config.toml
num_hidden_layers = 10
num_key_value_heads = 8
head_dim = 32
norm = "rmsnorm"
learning_rate = 0.00867
beta1 = 0.95
weight_decay = 0.032
max_grad_norm = 1.0
schedule = "cos"
final_lr_fraction = 0.1
Below are experts of layer 6 (counted from 0) of a mixture-of-experts language model. Rows are named router (the router's row for the expert), down (a neuron's output weights, with its number) and show model dimensions 0-127. Each number is 500 + 50 x the weight over its row's rms, rounded and kept within 0 to 999. Numbers have three digits each.
Before each expert's rows: "comes before" lists some tokens at least twice as common just after its tokens as in all text. This comes from a sample of Wikipedia text that the model never trained on. Tokens count by the router's weight.

# expert 51
comes before: "and ", "which ", "but ", "the ", "with ", "including "
router:520536500492517577530460486555492476529516565496609529533481467493513511430499600468539445510532444530537517455612471550478578405494429474607513507502480490441584442485552508554451562438492513536494382438553544533523576561504391436517521482593527487520508551584500505468498488570548602535581482447490457507421565501503464589485439525460529424512519576407453548420501500517528539409443
down1:440509471465492458517503487559428573562548555490471439520440441521508410442528448550386506578537484508481460509514420542515439453478506473509486464444541547473455472518534501493344573449507415481455464482504459506556459565436464541529507505494401503578447539490411424537424534450518516561473598492483490435486513482386435515465499502527400487441508554476490551574533537618516575595439
down2:504476494475450493483485470567495422636536519508528469501426406478469509470532439533519571575462591472593545558490481517564497493506491401535549560430521568521588535509612466526516546437588521498380453526565515505502440490465543482540466518506412461520490445496424431532526480482425521408509491555551491425544640423527489494577473449497502540552508511545494512476491580609483554484444
down3:553428518532617423579533460487460451504400479474451525416387482553551512583463472440474421428454481434486415486443495482473512457491474574527540477491433476555526490531518506414502526495474435512501507443520427486562511404445516530441567495576493425467506448408546488438553493446536507475469454581422597443427507528469493413493519544511489537519416517485606568482516483503576398494526
down4:543484485544542520437540422492419503495504530453505496495521512491545589502545497538476437544471542453557508408524557446547562593529434529513434567548471511526455482531536563501450421470523526534526422446610516461511521469517525483531549421590476527481439507518552520616581497429438534542503467563592505405506442503583478545463464390500516585548560451434456613594567466544421462513502
down5:458552437402507484541476477446532559459466497498551480534470506461542484405462601514421586423499473540527461521550453515414479479481473519547507486554532512592481543504503446483479552504455488463446452517442543520617472484553537429495457449425473506563595538579517598463437476562536438472598549541466441541466458526328574510505524469553437533511496389524534560520445497516446531490580
down6:541455560533552459397539390586554465458453569488479577485452605429488505513425459521498401477456500479429612345445585545527503532503541439522538542501518505493585527531438432540482476441445462548461542498507565475495428412526554493467508468531467534562504575506468466492471450552506582489514544496551465493403473428537514476486441498514583518430534406538537429540550523551505463520492
down7:493465545505419471572414553479498423502492383504492494412499433498549466492521504532489407460615424482467536529496450508457532514497444570509475498492498401484472417476555499632451587491535545565458488477516558450437526495555566591428591521489530439411471453488610523548501594484491463526527582473548452556493428530468535408531560435518513431527593559488443512457470517513487528514498
down8:444464453518636429502502503590520443682550559474549527466564481467459515507470608452541490483497455513575449464423473485580519529459529532541512474469429574500445532510485484496483518494531498537584497505485625468462473490473528447521421520533571518480414428497448476522502451514535512508552461482489542583578558482440531510557432406528511567501487442507410488562510591550517624523513
down9:491534544526477482440433614567512493525510429464560474446379450547570423515571509557515595438459562497509450507582507423547546520383433539511455513468483541476574494481553494439363519568574430562475499482509564494515508609482522588445570497401566517485522494526482527439493467465466421519447493445527505491512500540460425390440530448521436529504506487497430534500491504427528439508527
down10:496425448380580489499525450525534494541488535517484532509533597481519379476516395496465566487485498456485514471478527464429517503552462519432484511507521386441555461539528550434403509465536564483560510543512551470471499505509490546462474567592505574567605549539517576484421491454430581545416564531532431570503579425581509502421494524531582490563467567496565543536532480559582552472470
down11:495458463542448532536506498513568519463487486514360511538492423499493552581442460541542522565531493480567550477539550408452558526394456442488494557491531558438497505500443553518557471569487515524483482457450538563510546440464471511430596478492444543526531488513499548456565514544553498443401520465489367454472544491500549391601501562488461555384470575423433424453493633520493473510506
down12:468558433528430514456493391396528560464610458536450454515436505561606509477523593494473581608440569509571405531589546578534517523464453480412568474504453522452515489553559521474455471506491400543440498526485495456408473538484438540501528459509535570509535555501454520461454488419493462530425418499495555431518488460558506545562551503471480488506474529486463515526467532594424539438407
down13:534465455549539594599577459590483515533465573491528496483350502472455444560503589461498465480570498495509505479447572403425523488535482473553495524450473431442444462503529466484505572461580581479505573491491470497534544583436498491503358440465451516556474583426533394534585442515484540456524579481454580533408513474499458524581498534477507471477447517550505419461483482547554512515538
down14:515535433487497498462489521379539614548595424565535464484561552557630485452528495487498465470475497477515500455538562371470485500468537502444584399475585539552515573570499477476464531466451523541385485517437500469492464523544499534362532463489505539468515497517542514513570465471461598438589504509527525503588481471543531548527483561527513446412532599469560550449503488462496436553436
down15:512505530477560559510635470466570556474454449483586495567553507501543533400565519480410497464395431433442547488570618532545477472482490478575465503521554497450491433418522521473511565522467543484584461450512484485457474515434609505486504564479470463509578454515453536456503555497520434467471384527472473433519491464344466513617477462548488419480569506532463426532524530502525483484529
down16:470513557552466492375553548458544523504530565507510462535527496464488492488445589492515568546407477480501494552504465599567494617445543500508483513428476513485400479516498542460414405530531573465476500518477408513562463508473555512481489519410571585427447497509572526613499506504519384437592429497480498457503443429423485601434500510479569434474433555524512464461461436416483491499461
down17:480456487541487439468544543484532448492607498546571453546398459555493487543511588521473522403507498491452468494538500426517474484455468573529647464422449462441405537505505430532517496499504503499502522579489504592555445495510492450481543578423416511445451489468452480496392488500538516474490455385542452529438533469482429546565557522558501464476506470399400546405518552524445584505590
down18:456489474470377420408400532548567584456606462469519451556551446462512507483518535542416410474431441462505546527566440514436455575446434509499428459478500466452437586604491503561545487548437408472506518472438481515447478537573519537491491523536472496533449440506515506482468575603496548460521537435491507547474489388458539482526575520491461433517582608488463525502494469529516597500502
down19:501442557544577462494477527552538515531515457535522493459548568546512617575482437462469556476631531488529492450397516532381456504486529447483454469542587437482510464584450419503498449547612491520423556555548605492444524436503564544489463547478586481477527502544557430504543564492512454521592422506514514518489605455491567585482503518507476508550511488611446494477498589454549549492527
down20:477544603508532513500509502476526494478525398384523463540613546432442490492574513536473435547501460492463593547521570540572448430503559430467534499388522478575478453497569469518480496450474638529494517560439433480559572547521413404529474474413474540530433565543568516554537393507541538538470610548548499540519543469515547450517464452536545449584493497534510488502544538526510485456541
down21:552506490501341472600610451387412501447483484504411468499522605544555534554448407582482521629518538530493516459489502451466521518481538531476525441561545477516441503518493489515497491545536449488516494521451422490467479485493488476584456588460468618492582495434529396499417447474477480539444549512439574540525573510502485528398480470456492458555496570543498484511503587476526489519573
down22:487525526575493401465435435373523506515455472532483536521458462564598499517538537484469400424447458526495434569518460513440570463448381487506424546516510468524482468587414496520533501488504548464489512452432529433520561472567466563478597550513491491522505588588498569534494565580530412533515582415516527535515519538486493437421570537580480528503473518550524487416561506613532465452534
down23:459477444535425463568545500480410450517586485503509452563553557461492561509500540510484526625512486631407492475459492588525454423440518440523411502531596585508504460445507485505529510536520570527534498493521448514459499528453514418554466541524590509506491503507465563471533476580606452449444457464480590488507450550432451482572464485543454539427519464535415502579462467404399521443571
down24:497479557482514445470529452477567494461594608542447410543544522499482509532456527556559461411462542468560540398522462528493447508504455599540507504465483459506486520609491426460491414471411562518475497414550525541538484413478570472514504527486396612531519484474415478502509449552431528494480546465467480427487569387509584505469442549421483486480548491575479449546477562585539457586435
down25:503506493470488453468522619468500487569478555425471431504572450379444457457456611606477432493515468459454528514554477522541485437419420616589451569457457466442501490521432570516528504555472419424503565434475440506590531508574530528503450438513407481544430566392429441509449552503512507491605498534587475521450482467523501524452489507543484526536569444523505509520504460515465482480518
down26:589476490527378534482491620506487535481443546488525615514451465490528436478494522581506452487545455532479544507498465517490475524526489454532519507504522454504502537570569526542598440541508428483462404547399419497516515472510444444568564513392475420435499491460539482503423564462392602510459517576474504535552482412463551477525502467591411499499430491501535478554481537616520505564600
down27:522476449484446537422557425493507506480532455458422391482442550494546495422431371576545615520532421517440521446523547527542525507456488478462549494522568571496579518493483602453437511554452440502493564607505471624510522580462457487503464485562577429536416441503509433403553531446506529525508484572462486469523473514485486537494569498452506439564519517470555501453611476544447509485550
down28:505561576538572475538557466481505453481483557458582526493509537520554541576536511498454499483501514465501523481438495438534514515427469482463480471511413604497454480509491586564484424486519504568480473500488416419612504476446552488388537442442502521452450476560495514526616499519571687434475556411410516577460460513457524443521498515419408553468475449531512465459442557475506499405506
down29:452470560603579503493542466437497497508500543640500575520498517504561486504493538428556433536438513567519514487480565538488494521584483531460476501545371530550514544541477497444495468523575492509483509477618528548454478550507500517490425511562595514436450504518513486567555458568415503481487511441400487513560489484680575489444576463425516548443407461542572542539499458484499573493455
down30:558492444542645525443611398545615489478505479569463497433520491527458463504551493504528514501429516575449503475550509553471521567496582451453556472571431481503513490428531558501606516506482463500501407494514479484538458560546552524473435460455421611518557543546446495534603496572561491376511527529545533517488503505515624540540481483501497577462458533499404456558474511496553543569515
down31:503452483485487555450594449488482482510628478552525473555549497523551499532534560588448640478592519485463535550451468607479556484502505469420490514499489483454526518522430560486503466523438492502502493456528505533487442512434366581488524571524388520469444424530421464493515489353566434482521456508515506549562374460463475520494451574420447460471515469474507501506524584516426501426530
down32:516467491429558536463557402491400481460470540529549572521437486519515550577506549526453578548494504508477490436550485460442510492474499488507576500545518502503587449494457553447529530496546467447485579417518373612446469415433416437565452501492512411511549471493368454506533512440651563590589467436491473461509510518516491526509440489533527556549506480464442440491570434547528541486502
down33:562477477488539507475532474542518560403482469513491483539465516596546542531499587536487466583557529502456539473598521612525486549507494402456512440481524499379491533531578532485519535481445442432510479505525469505487382514459509442535517542476449616490409447528428458457515457543602588430436487612582547470507490510535562515549478514416520503442427488547568475558421483592462513542453
down34:448487514468453523486478415429561433527504458500489498515475522515523386384605464489551550485438471602537534543504484463499435544480579500512534512617549564515538480483550493526477468409577509514545460459481439506514482512467407484558498421546561440596478516490523515443465522564505446578462465410579492508560569494543496512480518413566480580571523468517514466498538527473579381627442
down35:507415435451468409574511497595503476538411519457489558537473433594444460470555422496464450490532471451529516480484540514463462485495456500567509446491489438443571529464541473569573538508457486443401481589536592633504481573470510488455466507592490483572557549497521427402587456507538479566481522494505404460507598391392455521502535493546449524458477493504492480506515560437584502514506

# expert 23
comes before: "| ", ",", "; ", "|", "l", "r"
router:573501520594545515547501435512403460522433534522498525545427530538521520402441514465517398524565460489545510477467488556451508533513496451533573515543508460405577460495536425513458601511439480537520448505540517594545647548522443505533498510605597464500555496514467442553447476516518531553483483442404453549498524477525440538594515455438607490442456510456430509492425456525500470404425
down6:511513510570463408519455525481577481466493553427383523487563451498438480482468477587581479518520464510497486478514509511505413498507501550436487497532557526518558507448548425513517587469512513466513523440418456428496535518587535421472521512430616576537537492555390536528450492579516464497475515506635520541526525443465484470503495481390461430615494575453470424496593401519473592496442
down7:506441428517507444495558507512560508515508576482461498431454435491420473488524518366516496622476481396450461420531498547504480539442553470515466505482511474427478529523493510449615472533537464469570557484504462489584498574449517497415439487434445490436486423566543508578593516451470485478544632526518470509595467574479476506493431453553544522538477509485501476599505463517562427358528
down8:454421521564538513490543505458512546424431477446453427520441435525473458492448421491388431510525552558479522511416442482457489507577413465562621626407539547483429586471516515467485484571506517544494500442573565482496491469469502494557414546570446538489450443445526547437470483596503456496504520598478508484512550487507565421535467480467456544506538466525616504590538443544506476574503
down9:520564519509523481408500440600535494465453500485492570470604498521446475484443566566539453487565549474491487463455563476490532463444515546541466457467498524533455564417479551487474473521548473443497613520546462559434519465611507508528442380553490576459507414522562552555536542440556442509455381451503545494522518487465521465482532536464492481542536482575531473613540568542500560325455
down10:546564449544536452472481479556532521485560556428467466447563584492538456521456534430449478529438428590511566469497532534455516467439460436458374490595509450502531468536542428454551432494505430545557529472553470550433515534458526430535463508512500499532526567540584574475526489441473392470473510498489462562454366488582500536582443497405526476497524639507582506533497445522445445454454
down11:491500527389443604580606508546504517450559503548504467465483406574482554526496540471510497470457535519458613562501444524524498509562485492513458497579548512483417478595547542464487493493440480424419474607520538416512563527543496539533413605456503466465484530384420510465481566521569448418472504568545536526534476480487482426511412454524484457497532483487516414569507439464580555527580
down12:455476512588542462601532476504459483428482583537454466539474617543445456410442479457588492558440484439452508508522522526480440584477530523477430540529498529444503471516486503423556537462504464535616624547493514427522502494539551565585491539537511504556504475474556607442461575412487543432476533444532467515538483517468473574490476581425497451506562502436531476526454550407511614458574
down13:476598477529494477540504515530420514555524515618459450389622452538526528440482477501492450533562437514549463524514455507474506512509424468512440472545473533419503479521496546517502519509611559390473574478532461495453421575514418560425559537497550546542473528533537402456538580481571475573424510540486573431458458508457524406491413497460463536473470452547596496526449534421560549433526
down14:464505540518540520441599514460530607492448516476583488540492563504499529500494527539482482466530536435440515531476509499448507543543522517441546459560519470560553484549532449419560497489520546415443587545472593472468441439524483636555550632530434537563508452509400445492514515562471433497500510598480538549459654462473487501478589563482584505486354495515509522495489482517508520412518
down15:640463537602544489467493549485527573514470460466598473460481502544534487479496468496484585565499479617605495462486482442441561572449513567457427499407425393552494560509505522484598578614468526434547486448503502439439485540544459506491396473535460496590548390485518468463509562473525444473497465497532520525479364524448515564512557499505524557555504540491493456499517525497520456542548
down16:495427508428486530545494502431470511538554490521427460580458573439510436470541460483563449489451528545469575580478610413444505463380396507501518596460500428519491514453464562543586402494481496495500468552523399466476471588518458476523478389614566436508536500475461479553479554486510508497433501545488426438509537449540587455531494466535503520415551507438407534438547507493516546566524
down17:543447428469474513487503440429469551494538537512547574525468496453483544441496588473417562508452393530513537492469514434510413402492537448538403532474466564473463520465502631473468476516570440499521542526502510530439472539558544558525529454472442564473567444386514459435527465444457544544421421472444431540609461488539359535536552505494560475529516549549442479476553434552547480564521
down18:437517593521622418427492495516461539480522565463496547550426545571427471509485593482562517528503577523513511481525435424521450489532534487543409519517545536540497456517512516437531488572490456510484475433449569485575475477531556453493514432425546468427521537495509606498510511474531498493471505448387551535444468444513584548651634554475432494481500486539445607500504537527466533557592
down19:592422460476526405531478483487467510525442395476501489494505490486495583458555441561533474457575475556523435527500472506463517470547379447479505486504501552529512518551540549455499387464520501499468541450526532577566521423529459512532543443485553479399559445474524517505620417598518464487552512515598507479427585471523518425492611414454547432454472535486540497421624534545505429471480
down20:367470540505523527463456480645486487538459554512462442434570411542551426551466539469465545363524526481484547571498498456468515435578558486498575414506454424492505457458492515438471484505403546492513578433537532508414513543570568418464524515521473553524524477397444499512481425484500488475510513524478620471466581466487526494439550433488489513459502517458502446607508516393483488568510
down21:509476417497472514510480466523477500557555494425487482527459439453532431496588414552470601371505535470481524467542556520607464476507511461451558528529518503532399458441480541491466522482470507460455538425436559560415510496624458532479489494455564445527543478543496424458511538451474355563391427563477514557537547459573562515447484465505400480548376537426486510508491453534499505493526
down22:521408516502511516475407510371564559521497495475505547524468502476527455499497487486483523600566515583487543406509444495554547472560461502581342492562507480522521525462403526583486525630521601531524509505508499508514560482556471459439486457437524550433487434418546462480557488569535464536415478482420434381525494528486584593522459544526572494481499528529482555468568516560453503445491
down23:530406509583531524517448462506453577574460567485572525417515523534502618461532524458478563520466557482502485497443532401425521463593438508407504575543501534575584507559492457438557474491588473559532466474564490527558459408475559504513563556505554481497535471409410488531586469413555542505421515437487543507614474445506544399457476455486435515444468563525503446501467515496455536460501
down24:521525443485510482446463537439469423518431471419587502546575472536482467516484452471527472483613469520486451535567475499544501465382450472472424535469457578532572531523547496509537489504480574378481515563519520512559492494421497451494401475504501530473525573547609551488501543487460532523457478478623603459538456493490501526523551531441533563404405412549413394501421414550491510531495
down25:500512485467454503503476475441479604570495509501444533541552526621499511526529481438534554520475485603533483556497422467530418419522534473362547463535481492596504515536509600570591487518505546492508529522462512564497480485444515490445472482468521518547437427554470457529489474569523428470495454492519480486553419534578538470431488505510601558508489584402522499507563549390417568644438
down26:488429506491541480479429510536520497486487631493473459600565505515538481452516487474585456424535598578514545494483511467586478473527453485509534481453546442698496476589456502531549545547559409546494460557460549494512458466464484452523432494590494563586472476549531556538485492505480507502383543588572499442534453356555458538548460512528511571494478492449554516518548520537473476511443
down27:545550432472484493465506502531521502500451481508562440506569598505539428455579494523493511444527590507513505524498545436500514465415492459505431458430476551564429513472581500476509509486503487572541484492568501451545510412474469513567483514503406406455458394588581500530544532516453564452535500556553525502489432433660435541520596587483598459504505500579519471393418483435507542456553
down28:544518475518569377572502523449526557497538493470460416426464501549477513561536622549487498475570512443457609516497512487548561542526499464455497438510465519393551545469439487465410511487487442501520441466565423514494496541530495427521464470506460461471465501525527560509588594494508476499443516444562498532626374537492520456542477542432550437423569497558601412402436524494516514561488
down29:587554511337571485553566537505496457466504501523523541489488435488558556524466437413432474540524452495542468469477564464506569627530522479472526423596479508588523449538527495510603518529496447496461493578466551462420436499497435522531488426538454504557616539492484392407557516472461526523524560498402486540516514620464500489434476589483535465532544511470563443500566448465488509502474
down30:465568501558425523516544437465541520421492487520490469623495561522456505513469529590421481516437568486459502549489583448525447422486566499434479570422515487513417493573451618446498542538554475505515509598553473552513536503416620544580514565453522522521459512507454517463476480551485508582462629489523592543543563375477485573500390516551525509503532546524493510494473535489548557492458
down31:460429560477526543538483470365629461465446409561585492537475507592441534480524532530444471495500483539506547477517484471517553541453487559594508472509519435425501488584501548521533390585451484506488476523480574456603610538438472455452500432487516591490428519509476490475542482459508525528429527391526462610511465426552526471509498554487414521530612549514535495503436524505454457558539
down32:533474517468566477470521516406461495480593469452482471500501541419553557450490485520403487461392450512561445497423377494434426423445540562534500460507473551433568405461521561373536507550521554478422568503546482527418529468544564460485459479491590479574478519454563444566490447501521496529495522446599462524545534581511485586511532478598491544569544486448518529530524534518477567479586
down33:488474432425435491443549522519548475442465515507514481524559474524557506511483540566410447556502454412537399466465468484478553559477626499500470509423502589572400471519522410463521374448495568462478516522501541552561445558533500370562408515518466538498570490528465538583538505490461524492426506505467411557542462492536530485509502392549501549529525518535541550532455509457495514391616
down34:467507516554439531416509561463542527522557431535511493464535572476445453490510435453527494501491592452526502473457556485571489521556497433578436499542534442515416514440474462463497553568472459525524484514479469532566517484500504558600459583489415486479450444566527597536546545515395519457445488568554473303469492503528613546459469529515418495515575520493486566541513508488450626543571
down35:402445506541498496440511486494639460542496492536469458485490506443501444482466485448529596524513463558544491461564461496418514525472573503489551553469459496405476576539449467558468546439442478514475468525525443553550545533526389491470508389488442474620458575474491463440492541404436450512525526424548482510418556491465531471578504596474568456530539497547570470557342448463453478486531
down36:550480535512583526552481510510507562460475581557562507525522434445519462554611579479447497478488477500552449456552503503521519420530548409402494437463530577464447450506452564500437504504449418541551385496456475481400459548543488536435549487493467429475462458554510566582526517425530572518503579538557511466501537617430458454484559546428481527524497521461606592574539473600529496462500
down37:511467449471631487536481519462459466463558458437474541519495511371480436478473468522447448619560466479416452433510452494549579514505557553518520600515503501518494530571471453606547429478518503508464594411472513478503521465554520549518522536547512460480430587627460507389503493546453527547453461522512526418447440469510551524521449540452580473445469482499567623481454455460440427507507
down38:482455528485497493458424486502468480532509586522371444448386501527540577529518475541495397510566525465432545572536457519478499580549584539501407538506531478538484561484548481540437439484504507464470541586490543499544501558436433500508568399493462461475492540427550481527436478468488423549598449485576520545476573393560451554427571495494547505514362469425420554502543537503445481514506
down39:496480494503519417373440523446552437454504509499549479531442558429548399573476456580422557496460521403483513489508397399553465485450505429558431479517442470562490442505432493480426458478437624493486472478453471600583523506536476482522495542475464451500407549507486457579416458492500476495586521515502520453469397526513472455531550523365576495486533493462503447447550510464501500568472
down40:561486532570526477502544536486503482467504486537582548545540439507499485456537465472543491519487575507564506546519521523573563480498585511564485555463526477419525521516546485412504535470553392467459509547562519492533523466456415496542637363456448586477545440575479455441578589469540560456517572473423530449509503456495602591507518503469534543481504527409611569395604526519502483488501

# expert 19
comes before: "| ", "\n", "|", ") ", "°", " "
router:551545552577493507488557497534475443560476595507556572473507537493549506470502524431561393535542475417480538463524519486445545435502462469506586477560449494437611399525480515542485587483436566542559385455511492526572619518460403471528449464557544480464525546554506470506455370530541481496505473517374530501472524557568442579494480537445532505489475565467501535464464463426560448432523
down3:457440529409522586497487412517513421420488507451451515515497500464546561563475496525536534495447547484559550505475501593516500588460406495499514448521571402462549482548582450425421425460494487478454429450474518485468471563463588508467568435534498509517496444462444530453483475508533554518438485486488501544445623424392458431546540442505405512540511435470581477479465558605514530561399
down4:486446519490574465511439506477451429528418530520426422473475589471577469502373530447493581445559434520543519505539528493529545440487426447491439438508447509452604559431432450532470520475454513579488542547565588499552453485468461465482384536586408523439538541572532527473448426601554511520510506565494518473515463522397535505477446450501504492476521503476459475640553510440455508537527
down5:512492562513629533533459429527564519459615498522518511429506490466496451537471349485450468521484415428532486546434455461456320548576491523497457600496412484496493489423553472534494442549541528388531516463513475521518528549513420484486454494519550485525411489495498505507525456506524548394511574473410430543601518553541570446545474503480475452443479476486435505457478474541525540463519
down6:549588418511498491541557444562517466512547502586378543502447485461519556541536534553562552381473549633505444462529538498524484507462517477473620513524504467513494591435526449535582475564491437484452587437446548545569521438452519540480442459496554504434523622499534505471516551496479524528551521495548520400551575537382549574470509473486459494444542482564491494430498571472458439496530
down7:513508430540573560484503548481517469448575502447503475451569459471438474470496536519480475504470508533436501568509451426499484544476502555522519469512494396501515468418411458439466581530452581538446460508479490491692529574512425518439523560436499530495482501528431514523546463449489461464526539513607483470449527406516458527429541586514506470496515452442530549365493495393405438514615
down8:544527477474492453576452452482550503503547512547459591491611480509483500535515449479537457503654575473520511519484473519505536549455498578405433416521504520484463563610482527540534563603489493487463468431478544497574410530462492525587472503490375558538507562467546475472500510441493433514536607491417572491518560535473562456506518429492548466497431442514533407540394444482411457511470
down9:455484494502467417483528479552505409410511548611465532559522539479512456565471483389587508508585557461514522552472439484509588467546505506493585514550414543445476575428488510523477531485566508493579510532502555555435536434398489492558422425497483526520456484481529537498532544432516557402458549545451423571562568412551439485386565510548534547509569495514417476585468556502504477523464
down10:534437464550525480398542472411514507488520445462403541550557424525462491480452518467471530494553461505611599603535495489534464544437466575490483534499540569578536516484550374461468512561416523555450447476341506534483534450435545565588609532511525529501515437519508524489513518439380447475510518535463520470536459419460489514403510506467590513507470476469520477511511461449554544522568
down11:470593474445509532622500496507495547536549627422442589575480443491446460505512540587415594542459455487496581519519461528526437513543539531481528455448419500572473460502522350484489491517477449471456479557556492567482574484557526462493508632490564560534483428602482500528542512542578523574509431460484486472491496524468509467525542387561585523507504443479512504527451468585456530473501
down12:442527415443459540571462489512461470538423495564470584509557520533432556470512443531550460439451629418455396492510593486570515502449519474507479497566480563490546551502518576498487524460419605463535436547541500461504561509543481503520457415436539378491466470554525482540483388464477471536393496572413443438455386509535488514568502543540535436498503523563573521460545476503529486494542
down13:487608512489555607532486523515565528509426521524458459633483351478532478575329459490484551380591493487513499491586603418532431478535514538516556447476561509470560553496435491433584498476477476521502436520482540585531546502489549529588522473467462470495462572598514520482496594492500544540507511525492505483526505599491553538505567485475499479588526524497506474485517464506540446511543
down14:522541565474433515542487493501505525453495538464504416518552506570450505515451431491493520498489475442554503526497470495493491487548550367458392556529490530471545544473600539527483488552508495505599519468553456464494470541382343560580470422555519530430515575455461541531505563467426537404460542524408509522526520555552451430563483429502383514606524573494547472546519448492538566570478
down15:544428517488469440437420451558444544442547498427501529496516382458525549551589384509537475502461459471454523473484477452545463513520481542551613526522524567451538456548533529426540533496512530514470577474459486457464468403487526595492466446521517513533470447399472542506489427471498374449438629541527512448522493537557489613457564472481467522492405534555509443490476559575436592513480
down16:451522475467508503475513545472385554552503430543576495491361439508422508426563440549445482528534539526464536518499531500448535390525411433481536525561546412555515495550437546464469557497437452527539526593482446573505475509461401574510540480496485421442531570487522473530548497472441551479489462532548532553553616437517428451472567568499477458536464514476579606559452501526459447417518
down17:493527485546405457461465483419570468505536491512505559449398518464469508547437472558499461566555457553581493511584622521564585476434501475542443451508555475383463514498477459505470548440513533451420556527500506629565542486541464519495498507474470542390357396489541419409540513516541384488523471554460467491571501463513517455545545572472525526473537514530471442516524486569482455475519
down18:498546498462500565415535524550499556377465607479485559480447565493535533525531454532487453525542544505488455480445469470541551479416446503526545554517451457513425549385545604490498478473523528460424607652507461494440500499537492433542547526566402468571469476461505485510435556480414534513574514616500484454508442585523482489440490557488548480501471484491420537408552549485585457452506
down19:546463472532613462527522446543474589499577480453505508558448597498538554462447532470517432492480600543523482554501643469570401418570489510513489518439463603502525483491451486479543447495455472453468549445505522541470474518503486494597496576490533544457445442452512569405531474498487561368480540538413491531506483494445490428544460516449516456467547573464621503452468594483432558466522
down20:553497494515513433594533514460582478495435436498497413621433515461527465441376541461549517422472470438606462571457462473431456575506531430488481518590443505477511530515551480441458482394535491554535575565504472514545370525546487525576540490566561465502502560456616423547526462538431494462469488470578446527439464507496402488483457547500459513500557467493492565477551479506545486432497
down21:508585436592521561502650491517546484525406528463492501408402548556428491511596458429508441615466497485492481560525450503399451478485439549454489548585507432635520491476535517505522455529457468516498490589534528532571539454519520450483536441559541406570449552536478495450525561454577388404506489461512498447477488476518558468556521558458502497514566504492506490545508553558483473465495
down22:489535555537564430562458596496503441454545451509520478482524466580502511435498571377475472417448518544509509521499435569520490556467479479462608507551414511343521505501452407457552554550488514537546541513517559520548552537568605530476478591474466464486481508510499596506490386482579476451438529557510538446548417456518562526519503520576498518529521494528517413492570551490447477538383
down23:476459529493572607435522555586476489500587523559427528487482549519529504489419533600432533441413483474581505434531501491467528444495624454495510436580526550488519510559519480564463393486529528571519457494529476519464543510527556471448508516498422491543481532525460534522459421504537441489567508451415457520571553585459565432495583505551528402551552515509525415587615504495500484581423
down24:525553571593452512465530488452613566445552525539577406558552483551461471436481391523479478523507543462515414492470477479532492473502522526473493519491466416425520448533543556511505447545434532509483424563492565407447527588471525447550405543468464372541475576543506492461467388472478465497463476379371523465513553425493436584505521513552520558533494497527480440513475557461487491509565
down25:524540475498515523453528654509569471458535423459469561500486526547498466469416578485410507571486463469574538499385555497475549479615483469516439535392554521544410494557459532548554478519606488480656474511469508487459454420514489539514421397522460502516537566514494363519490527535498520468602485535588493508464493505540484446584503446481491486450479515518513556488552465458513527552508
down26:507522550501391527483412545618584489422435448457486512528492461489567428387597466488551489502586521529440472502452568443567494451390500559490418444417532502599435524550490525505392554589519500562507460488457521484551424517533508468548568511531545461498462447477512525567440559496479465490547507484538545481515479533455536611507604554546498503518473527495508469381521475479489518451571
down27:464502541546579500608504466474435494505627513419514490561483419445566529466515589526513520434517580489562511488441600512488440493491483524496505455498538502429532512574462555485473481525465491525541597542537451520540570452488454582625533503477458477515479548581532463506548409508473504561519468471492525475495495389488528397454464510576468540480575621585414440563598525578522520524487
down28:539493558442620563566461400481552500523469495554416523592501497536527464518609575492493496499588466406487387468544462484533510457476507519550535551558441613532486504563476418533510470484533544426532509543518578477457533561480513442498535538460475603527572510459564353474577510413562485444487426526513567539465494448463502553507499516467492453475449535453535455502500591433476491456561
down29:419549437483517363586508487477518448496415489418518567506544555589500545518537526462591486514500502548439501405526506470504466445538466581497496472516450436550518499481533452409474455495468473491515516460545461620455475428512526505506444511491609583484523516613582524483455478465542504473503536587562594514385522530518404476447395430432516494525520524534474489438515547577491442461563
down30:408536467465480501476509464513460564552445436558524544559477507510534439527631470484581528349484396425507536481438437501484499516542473519499450415400456545516537465525498448487481421463536582494459537501468528580492544531475494569448505489463403554476497470512479429530549434385470498575472481465477517521368456483502496428534474586502512480508461505554435584524432613481459495531567
down31:491450483577573567489531578384499479474521487503477452482508460447453436447490487516528411504480518526498460486432432499462514502604459422517486359452506564437428501594535637486442482558431424516521490510521564548479503466418470485446503456478540506482454454570562491418408557487513464404492461527510501473553516581428449482495480518557539425518420443593483470517572445509510478587549
down32:419533491586511524469555441515400517536516573578556543638558436500527448489457542463486478467643649472446464487516489495480604579502463486471449497434558525431554512462474591558516486565564515507525513469512464578556560497565512504451465522527488488544409454472558493392553544503519494485429515535564476446540440507480524515551442479525550453527583487560571431542463518441485525465488
down33:472516467558480556508571545521570539541453539500545473517419491435540428582608520518454564556574513535557526510386557437510452552496501580437494495583608519525528482551507561510440583464432530483616530426474581456447575579552492580399512525424490515480461542480477496519494540528530403440450551527430570461488497491551588515459532532549473514536529478485527564486525503415528578553499
down34:474435433523490587498417500544542514532517484579571534428526533498490531514475561436571493565588548530537574495511553611537346517459528526473455499441583494551569560424562517507591428462574472563443557525545476418496441514516517500441567506483523479511479429440448465562493457521434578522443484455457440521513440512562486646449506507496484473482482532605498476521555406486488511490504
down35:471544491567417460514403482575503395487446527501528439483571474503558457515566490489482501542535599470517512506424381511539524530518628568456444507416501469475438446509503505487458567506468606503563480574494474499560512587492553482522472514539407572598535626499473448475530470544503484603467546490535552573503514509423547505434544487556435458513521564617489557474486523505525545565532
down36:458477557407594498415580504568536547607420472458544464461575513475526514424460484504596538532489467487446413465463574526523487538573564524457545569432512519586530557521516504503597478523502582432501517540480569401491433565434470513429483485529480487488445460548536517511492612572531545512462438531550519511549479495504426471421495401559431442504513586460537503498487445422427465483454
down37:492472512550496478479596553468565506453494652494468486552438550523486465395612519471523490438495538531425472460487505557588531606556507437505417523462565474572530541564491421452426434439516555448476502518536503486512583579517530426441462612580528475542495524453441527526561451469519500436515426503475451479479392542459472485436591455504496515567492438572500474517460479436421470511511